Weights of a small mixture-of-experts language model, trained from scratch on English Wikipedia.
Size: width 192, vocabulary 32000, 56.5M parameters.
Experts: 1 pick a token, a softmax router.
Training: a variant of Muon for the experts, 400M tokens, 6096 steps.
Below are experts of layer 4 (counted from 0) of a mixture-of-experts language model. Rows are named router (the router's row for the expert), gate (a neuron's input weights, with its number), up (a neuron's input weights, with its number), down (a neuron's output weights, with its number) and show model dimensions 96-191. Each number is 200 + 30 x the weight over its row's rms, rounded and kept within 0 to 999.
Before each expert's rows: "comes before" lists some tokens at least twice as common just after its tokens as in all text; "gets" lists some tokens that make up at least twice as much of what it gets as of all text. This comes from a sample of Wikipedia text that the model never trained on. Tokens count by the router's weight.

# expert 2
comes before: "\n", " ", " 0", " —", " 1", " 4"
gets: " |", ";", " ", "===", " September", " August"
router,172,241,203,202,212,253,155,167,208,163,230,222,239,177,242,190,232,190,199,199,153,222,204,199,206,176,165,154,223,191,228,237,216,187,191,187,235,198,236,180,224,245,182,214,191,276,207,233,207,191,247,204,233,201,210,205,213,205,156,157,192,254,214,198,210,221,199,206,257,169,193,217,201,247,223,223,159,189,187,188,152,192,171,178,178,217,173,245,140,175,201,153,187,202,201,177
gate0,208,231,162,187,174,180,185,202,197,154,255,225,192,250,176,203,215,149,179,142,163,212,161,220,162,209,196,174,226,217,200,193,205,259,169,212,184,192,200,220,163,187,198,225,170,144,280,199,189,152,186,217,157,211,216,233,172,213,213,255,160,193,197,194,192,194,152,205,176,238,228,197,185,223,251,153,199,175,195,201,153,164,199,223,181,197,191,181,176,214,177,209,177,147,179,252
up0,229,190,208,275,195,257,188,204,238,171,222,195,211,235,179,195,188,173,196,211,242,211,225,212,185,212,184,247,160,203,203,192,242,173,192,180,221,161,215,219,251,218,230,204,192,209,143,167,258,217,178,231,243,158,182,227,199,142,244,212,224,226,197,214,191,230,222,195,170,142,204,212,212,181,188,198,221,216,225,281,180,197,241,195,206,186,248,134,168,243,143,244,181,249,251,210
down0,234,204,166,136,224,238,198,246,259,187,174,237,206,266,214,145,226,165,174,181,111,224,246,189,220,232,159,194,248,156,197,190,199,195,178,195,116,215,217,197,171,179,183,231,195,127,186,220,125,228,213,233,243,205,179,188,201,219,214,185,226,228,195,238,175,187,250,199,219,177,224,195,157,184,151,230,196,212,212,222,223,169,133,146,166,223,203,187,200,161,167,191,166,227,211,207
gate1,298,222,137,193,194,210,187,170,193,172,179,197,171,187,218,233,233,192,203,224,232,211,191,224,199,153,246,131,225,223,216,195,303,207,175,215,182,238,213,231,219,215,197,230,229,191,236,191,143,249,225,189,235,164,170,179,242,226,181,183,213,152,197,192,199,263,175,169,175,241,176,176,246,208,213,172,211,189,200,209,205,202,219,184,206,179,179,142,200,198,183,193,223,230,188,216
up1,224,277,179,242,227,231,193,164,246,183,214,152,221,188,196,216,148,214,223,218,203,198,169,211,219,147,207,154,209,221,241,181,281,162,176,202,215,149,158,190,226,204,210,237,187,204,206,203,148,215,200,139,215,205,203,139,218,207,225,153,165,180,175,199,189,229,183,187,150,227,243,210,184,228,213,198,190,171,203,216,189,192,203,187,224,223,173,195,186,214,156,154,247,248,222,230
down1,176,143,188,212,202,229,181,235,240,243,208,163,219,172,191,193,227,216,204,190,177,213,181,165,183,218,176,219,216,187,154,165,191,194,211,248,167,193,226,206,195,206,243,177,203,224,295,197,172,160,207,212,246,181,242,207,224,230,192,204,214,189,212,223,190,217,213,237,228,223,195,235,198,180,173,223,262,189,262,226,228,244,248,156,172,197,179,144,197,222,201,222,233,161,162,194
gate2,248,173,233,237,223,211,204,264,198,233,183,180,165,230,212,185,218,191,206,204,210,219,244,212,222,226,199,251,200,196,224,260,229,161,248,219,196,202,151,184,194,192,200,188,154,203,200,152,198,220,163,192,180,178,249,207,160,211,183,193,224,189,232,175,185,242,231,139,260,227,232,201,167,232,203,173,136,216,185,182,126,194,251,140,202,186,190,219,205,197,179,221,208,234,173,168
up2,231,178,186,184,159,172,215,189,174,171,212,228,168,246,191,211,204,228,182,204,186,139,191,216,213,186,156,226,165,223,176,177,188,200,226,249,169,268,226,232,199,189,264,210,259,200,193,242,251,255,218,207,245,262,177,177,246,203,223,255,199,274,207,169,212,178,189,236,205,247,249,214,132,181,172,176,208,212,180,220,239,166,171,211,200,229,161,139,212,243,180,216,222,216,178,223
down2,235,227,280,203,260,197,191,240,231,162,176,202,170,236,185,181,164,190,183,191,211,255,203,246,205,190,169,176,195,181,160,188,152,225,184,216,184,227,247,187,176,175,259,211,173,190,293,183,234,244,182,209,163,231,179,177,189,232,198,181,165,249,199,197,174,206,202,223,172,194,187,193,180,214,178,167,182,189,197,183,166,145,251,242,180,195,216,192,224,201,230,189,213,231,196,157
gate3,185,188,205,188,173,211,203,220,225,243,200,209,194,195,213,237,213,184,185,175,184,192,178,237,199,220,201,236,200,237,236,192,212,160,217,245,220,221,173,198,199,167,187,207,226,200,203,190,197,217,214,207,185,178,161,192,230,188,205,208,188,173,230,156,279,228,181,230,234,228,188,226,208,190,233,138,240,264,212,223,192,213,159,213,217,209,211,233,172,205,196,207,193,177,168,164
up3,220,190,190,184,144,164,205,214,250,206,174,294,177,221,222,254,224,209,188,179,195,172,146,200,193,169,190,250,203,258,210,179,216,168,220,222,182,230,177,222,221,206,214,176,232,220,183,171,219,216,236,178,195,181,206,183,154,229,209,183,231,199,250,183,201,214,250,192,217,245,207,202,175,192,189,196,226,240,200,178,234,137,181,191,188,211,209,194,169,210,207,229,186,217,153,196
down3,150,227,157,177,209,254,177,214,209,205,177,160,201,182,211,232,156,167,200,214,217,212,206,272,236,218,150,222,181,229,165,176,173,216,159,179,232,146,172,248,178,225,133,224,157,197,177,225,179,190,177,281,173,202,202,217,170,211,211,204,222,201,194,189,185,225,209,177,171,112,238,194,163,201,217,213,223,197,167,215,193,192,213,206,209,213,177,200,230,244,205,174,220,248,242,181
gate4,178,207,163,219,192,261,278,144,224,185,215,257,205,164,237,223,209,169,235,191,195,206,232,216,197,186,186,241,208,220,188,152,229,186,193,169,168,184,196,245,177,178,191,181,222,190,174,218,160,198,135,217,189,200,254,217,277,218,247,228,191,168,188,191,214,195,153,200,175,209,160,188,258,204,158,227,240,248,238,251,175,229,177,215,226,192,185,238,214,209,172,176,281,239,195,195
up4,218,228,173,288,172,241,220,172,191,219,189,235,154,185,186,128,193,197,206,208,206,190,185,166,231,197,137,187,215,194,230,228,200,183,185,225,198,207,135,239,231,169,173,232,257,185,215,183,189,228,187,145,150,156,191,201,141,230,221,189,211,215,201,186,239,176,231,191,206,176,212,214,196,201,214,232,187,159,220,224,217,215,234,210,214,181,254,187,237,175,249,182,196,229,214,170
down4,202,216,187,212,246,187,194,240,218,187,170,117,205,188,191,225,204,231,197,257,245,195,143,138,187,193,246,203,227,210,209,182,166,257,251,201,203,186,186,239,184,225,244,232,168,202,210,239,195,192,235,215,267,218,163,160,146,201,240,228,219,238,220,208,213,163,187,222,141,225,236,184,166,202,203,206,148,171,148,186,224,171,170,222,184,187,180,161,213,184,166,166,233,230,206,193
gate5,206,203,256,219,139,173,189,180,241,209,221,196,164,210,157,228,199,192,153,216,174,215,212,240,165,218,126,199,212,182,138,211,206,247,190,238,125,224,207,202,219,147,224,255,265,219,222,198,185,214,190,197,208,171,187,166,228,247,170,251,198,185,200,199,202,215,205,231,243,230,210,212,175,172,164,166,144,193,190,177,187,207,213,227,183,148,182,222,179,172,181,189,205,246,262,210
up5,239,200,149,177,272,261,160,165,144,236,181,212,226,160,183,212,217,239,211,240,209,156,227,152,222,174,249,266,180,186,198,229,243,198,234,224,252,175,186,228,210,202,168,189,136,209,176,165,218,229,187,247,217,241,222,234,179,177,196,166,219,191,178,168,232,212,171,191,215,175,227,230,183,202,206,214,233,214,194,176,147,227,200,205,196,254,197,173,223,218,229,260,218,148,186,261
down5,189,174,246,194,177,199,217,193,246,219,240,167,173,162,161,262,203,189,178,201,201,136,229,210,159,200,172,257,185,182,145,181,207,225,234,226,214,194,204,215,148,205,185,214,203,235,235,124,215,238,238,258,173,200,221,184,186,181,192,201,163,187,190,222,248,199,198,166,223,206,205,156,190,185,212,180,225,191,171,210,196,212,215,197,213,183,276,183,281,169,206,159,227,179,192,219
gate6,199,214,194,182,296,204,248,241,165,191,195,204,170,202,211,231,197,255,185,214,198,270,219,202,199,204,202,245,212,175,155,173,152,204,207,211,201,135,233,157,150,195,145,164,221,201,253,219,187,208,191,224,231,183,176,169,179,158,183,181,193,225,175,189,184,195,203,238,224,227,210,211,168,207,130,219,169,242,221,182,169,270,220,180,227,230,223,220,216,180,172,157,213,199,179,224
up6,192,171,218,242,181,168,181,187,202,232,213,194,207,166,156,199,205,203,230,172,206,218,207,211,186,199,200,183,170,218,209,152,275,179,183,150,191,252,208,223,245,198,212,194,258,220,188,234,231,183,184,148,176,210,196,246,221,231,252,219,205,218,153,210,196,252,219,219,126,208,200,214,259,188,161,160,208,198,198,225,205,200,263,215,225,174,215,220,190,238,211,222,135,206,234,184
down6,236,219,252,209,157,214,175,228,219,221,140,217,181,193,223,192,165,286,225,241,174,213,171,213,186,263,219,243,178,259,189,145,249,214,190,189,208,201,231,184,234,202,211,181,231,185,227,236,222,271,202,144,217,185,194,224,188,221,217,160,219,166,177,202,221,196,230,146,207,166,202,154,144,185,231,245,221,192,178,200,182,225,185,253,252,242,213,216,155,221,195,170,235,141,210,163
gate7,155,183,188,152,151,218,200,214,185,173,226,206,239,203,170,239,194,200,227,212,223,228,206,255,159,220,198,172,172,173,158,215,194,203,209,229,243,104,191,151,225,218,182,193,187,194,249,130,206,163,191,194,190,253,181,169,199,188,286,198,177,192,200,208,184,181,203,173,198,164,256,190,235,197,223,181,216,238,179,222,192,184,234,265,210,206,127,220,172,161,178,216,181,226,171,256
up7,173,201,244,210,224,233,205,211,221,197,230,208,160,182,190,180,195,210,146,216,162,170,208,177,229,189,189,189,220,185,189,221,175,174,220,189,180,193,251,215,172,188,235,211,211,195,158,267,185,244,230,219,203,166,203,240,179,186,117,204,211,235,228,184,206,175,222,197,232,234,168,213,188,212,196,216,209,190,182,164,247,235,168,205,205,197,222,146,200,230,205,168,209,201,230,185
down7,171,222,208,188,179,232,183,218,204,190,217,204,239,172,221,208,244,233,152,231,258,192,210,235,192,188,175,149,197,200,227,209,177,235,219,253,213,190,216,243,229,205,161,230,235,192,183,174,201,219,228,182,182,226,264,199,206,152,197,168,198,175,201,192,177,220,194,203,242,199,225,201,179,201,230,266,204,213,165,195,210,214,172,204,183,212,197,259,250,215,179,198,171,178,182,164
gate8,200,245,202,187,123,203,138,237,172,160,230,239,206,179,176,208,240,211,197,175,196,201,196,192,169,265,261,245,219,201,205,172,212,198,193,187,264,251,224,180,204,132,203,161,140,236,220,203,190,257,197,167,181,220,159,216,192,181,106,169,208,194,195,177,200,234,231,199,210,223,215,217,168,248,182,184,188,189,218,170,191,169,251,209,227,256,182,206,181,174,166,202,214,199,253,208
up8,198,176,185,192,264,192,181,167,194,215,207,190,258,180,268,248,214,201,176,249,276,185,193,173,223,238,162,243,207,181,195,236,209,144,193,221,200,199,221,280,222,187,246,244,261,171,188,220,174,170,212,193,194,184,151,220,156,241,230,227,143,231,223,187,220,208,230,167,156,199,178,168,180,138,196,207,211,175,159,196,212,169,171,238,179,138,238,215,242,224,198,188,209,224,174,235
down8,193,175,216,208,216,155,202,173,195,221,185,163,286,172,243,192,196,187,214,184,214,198,209,191,219,184,200,216,250,146,162,216,230,245,223,212,190,154,197,207,161,197,180,226,212,160,199,216,148,204,190,186,187,247,184,197,180,175,234,138,196,168,183,202,208,166,162,172,190,193,152,159,205,229,205,231,137,155,194,198,221,175,198,200,230,228,206,223,225,240,170,218,238,240,167,221
gate9,194,219,168,207,185,187,196,207,217,227,185,203,179,165,188,191,189,217,181,154,168,169,239,147,171,217,137,204,181,252,168,187,210,199,170,247,216,144,215,219,235,217,188,226,193,224,196,137,125,203,208,149,192,222,210,217,218,214,151,206,181,177,176,183,173,256,143,208,195,195,192,244,228,251,171,201,190,209,181,258,189,196,149,197,266,233,239,230,194,190,120,208,243,162,174,223
up9,271,167,209,253,178,160,209,209,194,194,223,217,200,170,179,214,180,222,221,215,233,155,221,205,165,230,209,189,206,182,160,205,207,161,233,206,174,226,208,222,166,180,197,211,218,159,196,240,227,207,183,214,182,224,207,181,162,224,187,205,191,216,175,181,231,146,237,169,197,218,164,183,254,167,216,245,188,179,246,190,236,183,194,190,168,211,185,202,208,243,187,207,248,211,175,167
down9,185,217,194,174,198,176,178,198,184,244,232,156,182,234,224,169,208,137,248,244,195,204,169,189,219,203,218,167,255,160,263,183,240,202,153,203,122,201,172,195,182,155,169,172,181,215,171,215,221,274,227,189,176,229,209,228,221,232,161,166,184,194,195,244,177,146,182,137,186,189,194,207,238,192,177,134,191,189,181,233,207,189,193,178,253,262,191,191,226,204,199,196,214,214,217,211
gate10,190,223,212,167,186,243,166,264,188,151,213,143,186,145,247,201,254,226,213,202,217,225,174,220,155,149,240,223,227,192,175,174,240,179,237,182,175,204,200,204,194,230,275,180,149,201,130,160,233,239,198,214,230,189,222,182,128,158,234,279,217,188,202,219,216,225,167,170,178,147,205,202,171,177,193,147,194,217,230,250,231,209,178,176,198,205,181,183,224,192,227,186,157,235,186,169
up10,145,225,154,165,207,209,205,195,202,211,181,162,192,169,224,250,213,217,184,166,238,157,248,192,184,160,200,257,187,223,175,232,198,225,261,239,181,227,175,240,216,219,232,215,151,161,153,207,179,221,257,210,286,138,201,179,130,200,250,208,218,204,214,208,213,216,248,220,163,210,199,170,242,142,189,200,235,190,191,234,208,201,175,230,221,184,202,199,206,215,220,200,241,204,256,249
down10,195,230,246,182,173,180,185,174,164,245,165,212,178,234,221,167,224,194,170,217,192,219,211,185,215,215,180,203,165,228,217,186,252,197,192,188,183,205,198,134,217,202,201,152,172,177,223,164,200,226,217,182,214,225,153,170,245,197,184,168,175,226,237,192,177,212,158,220,208,157,199,181,231,160,185,160,208,183,205,186,221,152,217,224,252,241,170,212,210,235,160,181,141,250,197,174
gate11,225,229,224,182,209,213,184,180,212,154,179,192,208,166,229,236,179,177,257,223,226,214,208,155,138,150,179,163,222,211,196,199,249,194,174,216,206,200,253,194,206,229,249,221,169,194,174,254,172,172,203,222,229,208,217,202,206,190,201,170,212,223,210,155,167,215,236,177,191,203,173,180,205,221,197,184,221,244,216,226,248,194,226,133,178,225,223,182,199,184,162,150,196,210,173,146
up11,209,165,203,214,178,211,219,149,230,171,235,151,179,234,195,179,190,165,220,202,210,178,149,227,193,197,267,147,229,174,178,170,248,184,153,154,126,191,174,236,186,196,202,212,184,244,206,191,230,138,195,203,166,210,189,215,181,178,158,220,215,179,187,222,275,217,208,240,210,178,206,206,178,169,190,237,182,207,208,159,199,234,200,188,210,216,159,181,129,199,201,215,192,208,189,229
down11,177,141,172,184,165,160,211,235,194,246,183,232,243,161,238,148,185,139,200,206,203,180,190,207,156,220,214,193,221,243,191,202,224,253,187,184,175,191,237,174,206,185,188,189,204,221,222,180,241,195,159,215,220,177,247,245,194,223,270,211,234,174,226,159,175,179,213,240,253,237,215,155,205,160,236,163,146,198,231,169,245,232,243,252,196,161,227,222,216,207,236,206,232,208,187,190
gate12,212,218,254,175,212,225,201,142,235,268,222,201,234,195,177,237,160,245,187,217,283,166,186,193,170,139,226,237,259,218,206,169,177,155,232,243,146,203,188,159,236,196,182,200,172,180,171,181,220,221,235,153,221,232,213,185,193,187,227,217,214,172,217,212,190,195,226,207,166,204,233,175,221,220,150,190,241,201,255,197,197,160,246,193,208,194,178,227,205,226,178,200,231,249,200,211
up12,143,190,165,179,193,212,225,225,208,191,204,223,178,174,252,159,219,183,181,176,162,245,204,175,224,200,193,203,178,181,197,184,213,201,202,170,252,215,158,202,166,215,222,209,196,208,211,191,197,197,127,205,195,175,189,215,216,174,174,121,225,223,191,202,203,199,171,182,214,181,200,190,148,179,186,163,161,168,198,175,215,213,181,173,184,225,184,171,195,156,199,229,209,260,159,203
down12,216,157,209,205,195,245,224,196,182,183,187,248,220,217,197,218,202,165,229,167,207,230,171,193,191,185,223,240,169,175,178,222,179,224,203,240,198,159,215,219,258,117,187,226,230,158,212,230,250,208,213,210,206,242,195,160,222,216,181,190,228,201,231,178,179,228,221,191,182,195,161,157,217,245,199,128,141,231,214,190,222,248,200,203,219,162,202,199,114,169,200,170,216,193,178,221
gate13,213,176,177,256,138,199,229,166,135,194,162,191,145,238,142,174,180,204,225,221,168,239,205,194,182,248,183,243,228,203,233,176,177,190,175,137,216,148,190,215,206,225,164,167,161,212,196,185,202,222,217,225,238,160,221,237,183,176,241,158,185,181,205,134,192,259,242,163,193,226,185,203,214,208,221,179,249,225,161,165,176,188,212,189,212,258,136,169,176,235,194,186,150,261,230,218
up13,179,236,243,173,289,173,173,227,260,197,215,257,244,151,226,206,215,199,193,292,190,187,162,200,200,198,241,192,213,212,192,251,210,224,203,218,187,204,172,229,183,238,150,206,260,232,198,164,204,134,200,194,137,177,150,207,234,155,223,218,203,242,212,211,181,178,143,189,213,180,212,221,185,269,199,171,200,195,249,205,128,252,234,159,177,194,187,241,199,187,202,169,150,205,210,179
down13,115,216,182,177,207,185,168,223,189,213,204,209,224,213,244,125,237,165,204,243,176,179,179,148,192,240,210,183,176,136,215,145,207,189,263,223,218,192,216,244,231,192,207,224,212,158,159,149,212,196,178,233,159,302,223,168,241,188,202,197,187,240,170,163,126,182,222,226,204,228,215,205,214,244,190,245,165,174,242,170,207,221,254,173,229,234,210,255,219,195,236,227,217,172,197,178
gate14,146,205,216,146,231,204,135,201,192,223,222,209,167,194,250,175,244,190,201,186,167,267,169,227,200,164,135,241,154,202,197,205,187,194,193,141,158,223,245,185,197,181,144,211,246,242,235,213,161,192,184,241,223,232,203,196,202,229,220,230,243,158,187,200,217,286,243,175,207,218,178,167,222,198,208,154,187,155,215,165,206,223,233,174,144,214,205,233,209,192,194,207,190,176,182,198
up14,278,167,132,237,211,215,218,216,172,168,152,214,223,199,202,165,162,218,188,213,200,185,221,191,211,183,223,163,167,214,234,206,194,163,216,242,257,223,197,191,174,199,236,187,160,204,166,231,178,221,156,203,159,173,207,214,193,169,201,176,230,201,208,194,240,190,243,222,180,202,129,208,198,200,216,162,216,241,243,263,187,215,166,228,207,180,212,189,186,239,160,191,202,186,207,240
down14,239,206,143,159,164,189,176,178,179,188,188,156,240,172,202,253,213,195,211,228,229,228,181,233,166,260,194,174,205,226,213,215,199,149,205,232,161,198,170,149,131,187,179,228,199,202,192,201,197,166,223,223,220,146,208,204,195,208,198,152,190,262,213,177,196,214,192,249,232,109,214,189,240,218,192,179,201,167,201,176,186,157,220,139,202,191,178,187,220,188,169,216,191,214,172,239
gate15,249,166,147,199,152,193,136,226,201,145,204,211,147,248,208,227,164,193,243,191,191,257,188,235,168,142,249,200,177,204,219,172,179,220,227,177,182,183,227,199,289,229,218,207,181,214,264,118,235,221,215,155,192,193,188,219,202,191,208,243,257,197,191,176,171,195,183,148,192,234,196,180,218,211,168,177,165,208,160,197,132,190,188,188,171,208,194,194,182,180,179,223,166,196,201,227
up15,152,166,270,179,217,182,241,213,157,219,212,212,222,198,157,261,177,217,172,210,220,219,212,183,236,196,166,222,205,176,218,202,232,169,180,250,186,187,196,193,171,245,187,164,226,139,150,272,220,175,181,271,220,219,194,181,196,261,229,207,191,165,237,216,218,213,222,209,192,160,255,180,242,193,185,197,247,153,217,186,256,228,250,207,191,190,165,188,228,184,250,219,190,175,187,194
down15,150,199,230,173,248,178,212,165,154,171,169,159,190,167,186,191,219,196,247,147,190,199,159,217,187,182,188,163,197,160,209,258,207,201,198,195,199,166,179,191,192,206,229,135,158,220,207,174,212,187,192,262,223,233,216,205,147,188,215,177,256,263,177,182,148,240,167,133,204,194,233,203,205,237,217,210,232,187,217,200,166,208,200,208,162,207,209,238,218,164,195,202,211,185,209,231
gate16,175,228,197,182,184,236,201,232,185,174,175,141,225,219,225,277,212,173,194,218,245,215,236,188,212,144,288,204,223,192,280,207,238,201,189,221,247,211,230,184,206,103,222,182,195,198,238,176,194,208,229,185,267,182,202,197,183,195,201,229,209,140,138,235,157,165,212,174,205,199,202,180,240,204,184,188,207,174,190,193,206,192,217,212,183,174,205,224,226,146,222,250,173,243,219,190
up16,195,221,181,222,184,280,135,238,215,224,233,154,210,205,240,221,168,211,196,255,215,209,214,182,226,222,230,222,234,181,248,210,253,264,188,200,197,197,209,209,190,245,196,216,185,143,235,247,187,208,139,215,148,173,187,210,183,181,226,246,163,194,240,215,182,186,226,254,180,132,251,212,215,188,188,162,227,218,274,217,194,220,212,201,158,207,235,186,156,186,259,235,184,185,145,195
down16,263,190,217,200,242,183,147,225,276,233,180,192,164,234,193,229,169,273,168,216,166,222,156,209,195,191,136,194,230,220,178,187,253,206,181,150,214,238,246,268,152,203,135,216,207,201,149,135,162,185,222,203,188,211,155,198,182,174,214,184,207,191,162,184,177,190,219,194,192,205,186,259,165,236,164,176,214,176,229,139,190,214,185,192,230,198,203,191,197,201,224,225,207,196,221,262
gate17,165,167,237,190,195,222,234,197,207,178,214,143,146,219,171,173,222,224,136,174,198,152,172,191,171,176,225,236,207,250,172,220,206,183,170,196,208,211,176,203,167,184,220,186,152,157,196,198,153,194,171,187,201,224,189,189,202,195,205,181,262,235,194,144,275,232,226,172,165,193,189,226,134,194,211,122,192,240,175,162,189,199,233,180,186,194,204,193,214,149,232,167,226,206,188,199
up17,259,241,160,155,189,153,168,198,248,237,178,213,182,172,175,222,225,229,211,206,208,247,226,175,200,215,247,179,198,191,211,229,218,255,196,209,214,187,224,115,179,190,182,210,182,225,201,198,232,221,209,190,210,191,194,199,220,206,175,243,185,195,166,256,189,211,211,184,165,223,260,212,177,200,261,262,203,133,205,171,199,186,210,205,206,188,215,206,163,193,136,224,212,200,243,212
down17,205,216,225,238,152,158,250,218,218,158,166,192,210,165,209,181,220,211,205,159,194,182,149,193,242,237,227,202,167,224,162,172,230,213,139,186,199,153,231,192,187,240,216,177,178,210,176,153,204,183,228,191,200,201,183,213,217,260,239,162,167,152,206,214,200,239,275,188,227,202,182,172,145,210,199,177,217,223,192,192,176,176,186,215,221,190,149,200,165,146,203,212,184,181,173,232
gate18,193,244,237,221,208,180,243,223,194,108,191,241,209,218,249,253,220,220,142,185,239,188,159,183,216,196,254,266,223,232,219,175,200,202,167,218,169,152,200,219,188,234,191,195,223,181,232,190,170,174,134,165,230,205,167,188,177,232,198,187,229,141,187,218,142,152,143,227,191,169,217,210,199,213,161,232,168,184,248,234,201,250,234,259,178,190,211,216,169,193,224,185,252,158,161,236
up18,202,189,180,197,230,209,216,172,153,128,221,169,168,204,212,197,139,221,212,183,179,274,214,198,181,216,217,235,213,200,167,190,224,230,187,231,175,143,231,174,251,262,145,131,168,182,210,154,181,153,199,230,177,207,269,180,233,273,209,199,194,188,235,243,188,207,187,186,266,189,166,222,146,233,225,234,139,243,199,174,203,245,163,218,210,118,171,193,212,197,172,159,187,193,175,208
down18,196,241,194,186,158,245,183,215,197,213,180,166,201,197,144,191,201,177,258,224,192,164,251,185,219,168,191,209,178,227,215,194,190,137,188,198,216,151,145,176,211,229,182,210,251,203,144,208,190,208,211,150,228,200,248,187,201,215,221,183,260,249,190,275,191,149,177,249,177,185,183,213,244,218,211,235,216,198,245,213,175,213,213,206,154,246,194,162,182,212,209,229,211,188,188,175
gate19,182,206,161,226,230,136,206,175,238,194,191,214,161,191,219,195,224,168,181,239,222,181,218,128,165,221,206,173,226,191,200,235,235,248,196,204,202,217,215,174,212,192,183,237,191,175,155,196,175,204,190,209,203,205,185,131,174,263,157,127,165,172,199,163,181,212,197,215,161,178,149,189,234,185,198,204,213,219,184,189,196,163,191,198,286,276,210,188,229,219,164,212,150,191,245,186
up19,153,194,157,215,158,208,157,190,190,223,187,258,199,172,211,192,181,205,251,232,204,228,174,212,156,186,196,208,235,227,156,170,249,208,173,192,216,192,184,190,180,237,243,186,179,270,219,142,185,207,267,179,161,192,200,187,178,146,220,232,180,214,188,142,207,237,217,206,191,207,206,204,223,207,195,178,185,225,212,187,143,207,204,224,161,210,263,221,240,215,220,256,198,196,215,218
down19,187,256,221,248,178,151,183,196,222,198,221,228,187,120,180,230,191,187,171,219,159,245,210,189,220,195,174,209,207,197,275,155,131,245,222,164,218,268,153,171,199,154,273,202,198,194,225,267,177,172,199,190,200,152,204,246,208,191,208,222,209,145,157,208,176,221,235,197,198,214,159,237,193,251,179,180,238,221,168,230,212,230,201,192,255,140,184,150,199,221,212,218,162,183,217,220
gate20,243,198,194,218,222,191,175,204,195,200,209,243,198,166,241,186,196,243,211,257,181,198,226,211,201,191,231,190,198,289,214,184,183,186,184,203,218,223,175,185,194,257,236,172,182,175,225,211,151,163,170,167,151,204,212,179,170,163,190,191,165,215,194,178,221,188,208,212,166,163,205,201,240,187,198,239,182,239,270,217,271,218,220,213,194,207,213,220,162,207,170,167,207,184,171,172
up20,175,194,205,176,245,210,243,234,187,241,182,182,178,243,219,190,163,216,220,189,158,214,218,201,222,176,246,215,222,203,221,208,223,205,174,156,217,187,184,214,194,232,191,191,214,240,173,142,202,208,241,210,159,196,170,182,282,192,219,262,221,278,194,225,122,254,183,144,198,191,201,215,254,195,236,236,235,216,201,139,137,207,227,242,212,192,172,182,187,238,197,191,194,180,152,200
down20,232,177,245,157,188,240,151,234,196,206,184,179,177,163,269,182,195,169,169,216,232,183,189,170,203,200,134,182,233,167,249,190,215,277,215,269,231,185,161,214,193,241,192,198,280,215,221,172,186,269,218,192,168,199,195,196,236,196,193,169,217,195,183,160,234,180,199,176,266,196,134,196,247,245,211,194,213,209,175,232,189,145,216,168,212,201,216,175,219,208,219,247,242,215,189,242
gate21,208,182,126,245,199,177,203,218,173,162,171,208,222,220,143,195,216,171,242,244,198,174,224,215,168,233,238,187,142,216,188,197,245,172,178,215,176,264,156,249,133,196,202,187,236,190,258,194,185,203,225,208,180,165,209,273,200,236,224,208,173,224,225,160,203,191,170,168,211,213,201,218,200,213,208,191,175,235,212,181,164,200,233,187,176,236,228,179,235,236,162,203,214,235,208,241
up21,215,218,214,168,177,237,194,176,182,181,179,169,211,159,203,186,229,199,135,155,224,211,213,224,205,207,173,168,228,209,220,139,153,158,202,199,203,219,224,198,200,260,211,204,195,177,161,176,176,163,163,233,200,202,183,200,222,249,210,213,211,146,199,264,193,240,218,185,209,175,163,208,223,180,228,214,224,221,250,188,203,194,147,242,236,168,164,213,185,175,238,210,202,142,220,204
down21,145,218,198,161,200,172,227,231,223,227,267,166,225,201,177,158,213,220,252,189,170,224,214,211,157,262,205,204,233,220,239,186,179,218,177,160,165,147,178,186,200,214,216,165,220,240,190,211,215,189,191,168,151,223,185,168,222,224,192,239,234,183,220,193,209,256,210,227,216,201,184,209,172,160,189,206,257,176,189,175,236,107,189,225,225,218,203,238,180,204,185,182,200,158,244,265
gate22,218,199,245,171,204,194,199,154,260,213,185,222,226,182,185,172,228,180,214,225,227,186,218,172,131,179,171,172,180,161,169,233,210,213,244,173,158,155,180,226,250,231,223,210,163,210,235,231,257,177,239,179,231,229,203,210,232,190,202,147,177,227,138,195,215,216,228,244,136,221,170,196,179,203,215,221,232,114,230,162,241,182,187,194,192,262,219,246,268,142,175,181,234,175,158,172
up22,177,159,189,156,177,190,160,245,163,203,193,212,184,182,185,205,202,228,176,210,186,198,230,210,236,210,219,249,202,194,193,185,232,171,159,211,243,237,218,126,189,185,162,251,239,180,163,162,111,228,193,201,193,208,174,192,190,212,218,224,201,173,264,241,267,139,137,165,248,226,220,165,223,197,152,182,175,201,182,237,170,240,194,184,198,138,162,152,155,273,175,201,184,211,197,220
down22,156,148,195,191,171,244,233,154,211,234,201,220,167,155,181,169,212,244,151,176,170,169,196,186,232,166,181,255,201,173,219,202,166,168,214,131,224,198,177,179,223,162,191,156,210,219,171,143,202,212,172,194,199,252,206,171,149,173,146,139,177,205,227,243,241,197,207,173,212,142,205,186,177,194,225,242,194,200,241,187,207,214,184,225,209,179,208,192,191,197,133,199,212,215,199,221
gate23,203,163,169,178,142,200,223,180,253,203,213,194,199,188,172,196,172,170,238,186,269,220,168,166,218,221,206,202,183,154,235,243,195,228,192,190,199,175,204,241,210,219,211,221,181,163,175,175,252,199,207,197,190,158,207,200,174,259,204,203,211,253,199,193,179,154,140,131,214,264,209,232,175,258,217,167,200,175,195,210,170,184,183,250,192,153,186,212,190,220,201,215,206,190,256,239
up23,204,186,170,149,225,193,165,145,209,163,181,139,210,201,185,125,191,167,221,184,204,218,183,168,196,201,142,213,149,246,193,195,206,213,193,146,237,211,251,166,190,189,172,220,209,214,130,218,214,213,147,141,181,185,252,181,217,203,204,219,161,226,208,204,224,188,238,201,185,201,181,209,181,164,181,234,145,187,172,224,191,179,179,200,226,183,146,185,152,201,249,189,165,215,178,239
down23,246,187,161,191,208,212,176,180,188,155,224,207,245,196,190,190,234,192,181,241,209,216,191,176,190,167,180,257,236,189,158,160,156,194,210,236,250,201,181,203,256,197,154,223,173,265,204,192,134,219,248,241,173,239,255,219,233,187,142,187,191,207,139,202,231,224,261,137,188,223,176,229,194,270,210,205,143,182,199,250,226,161,228,221,187,177,203,221,177,156,195,182,177,178,202,176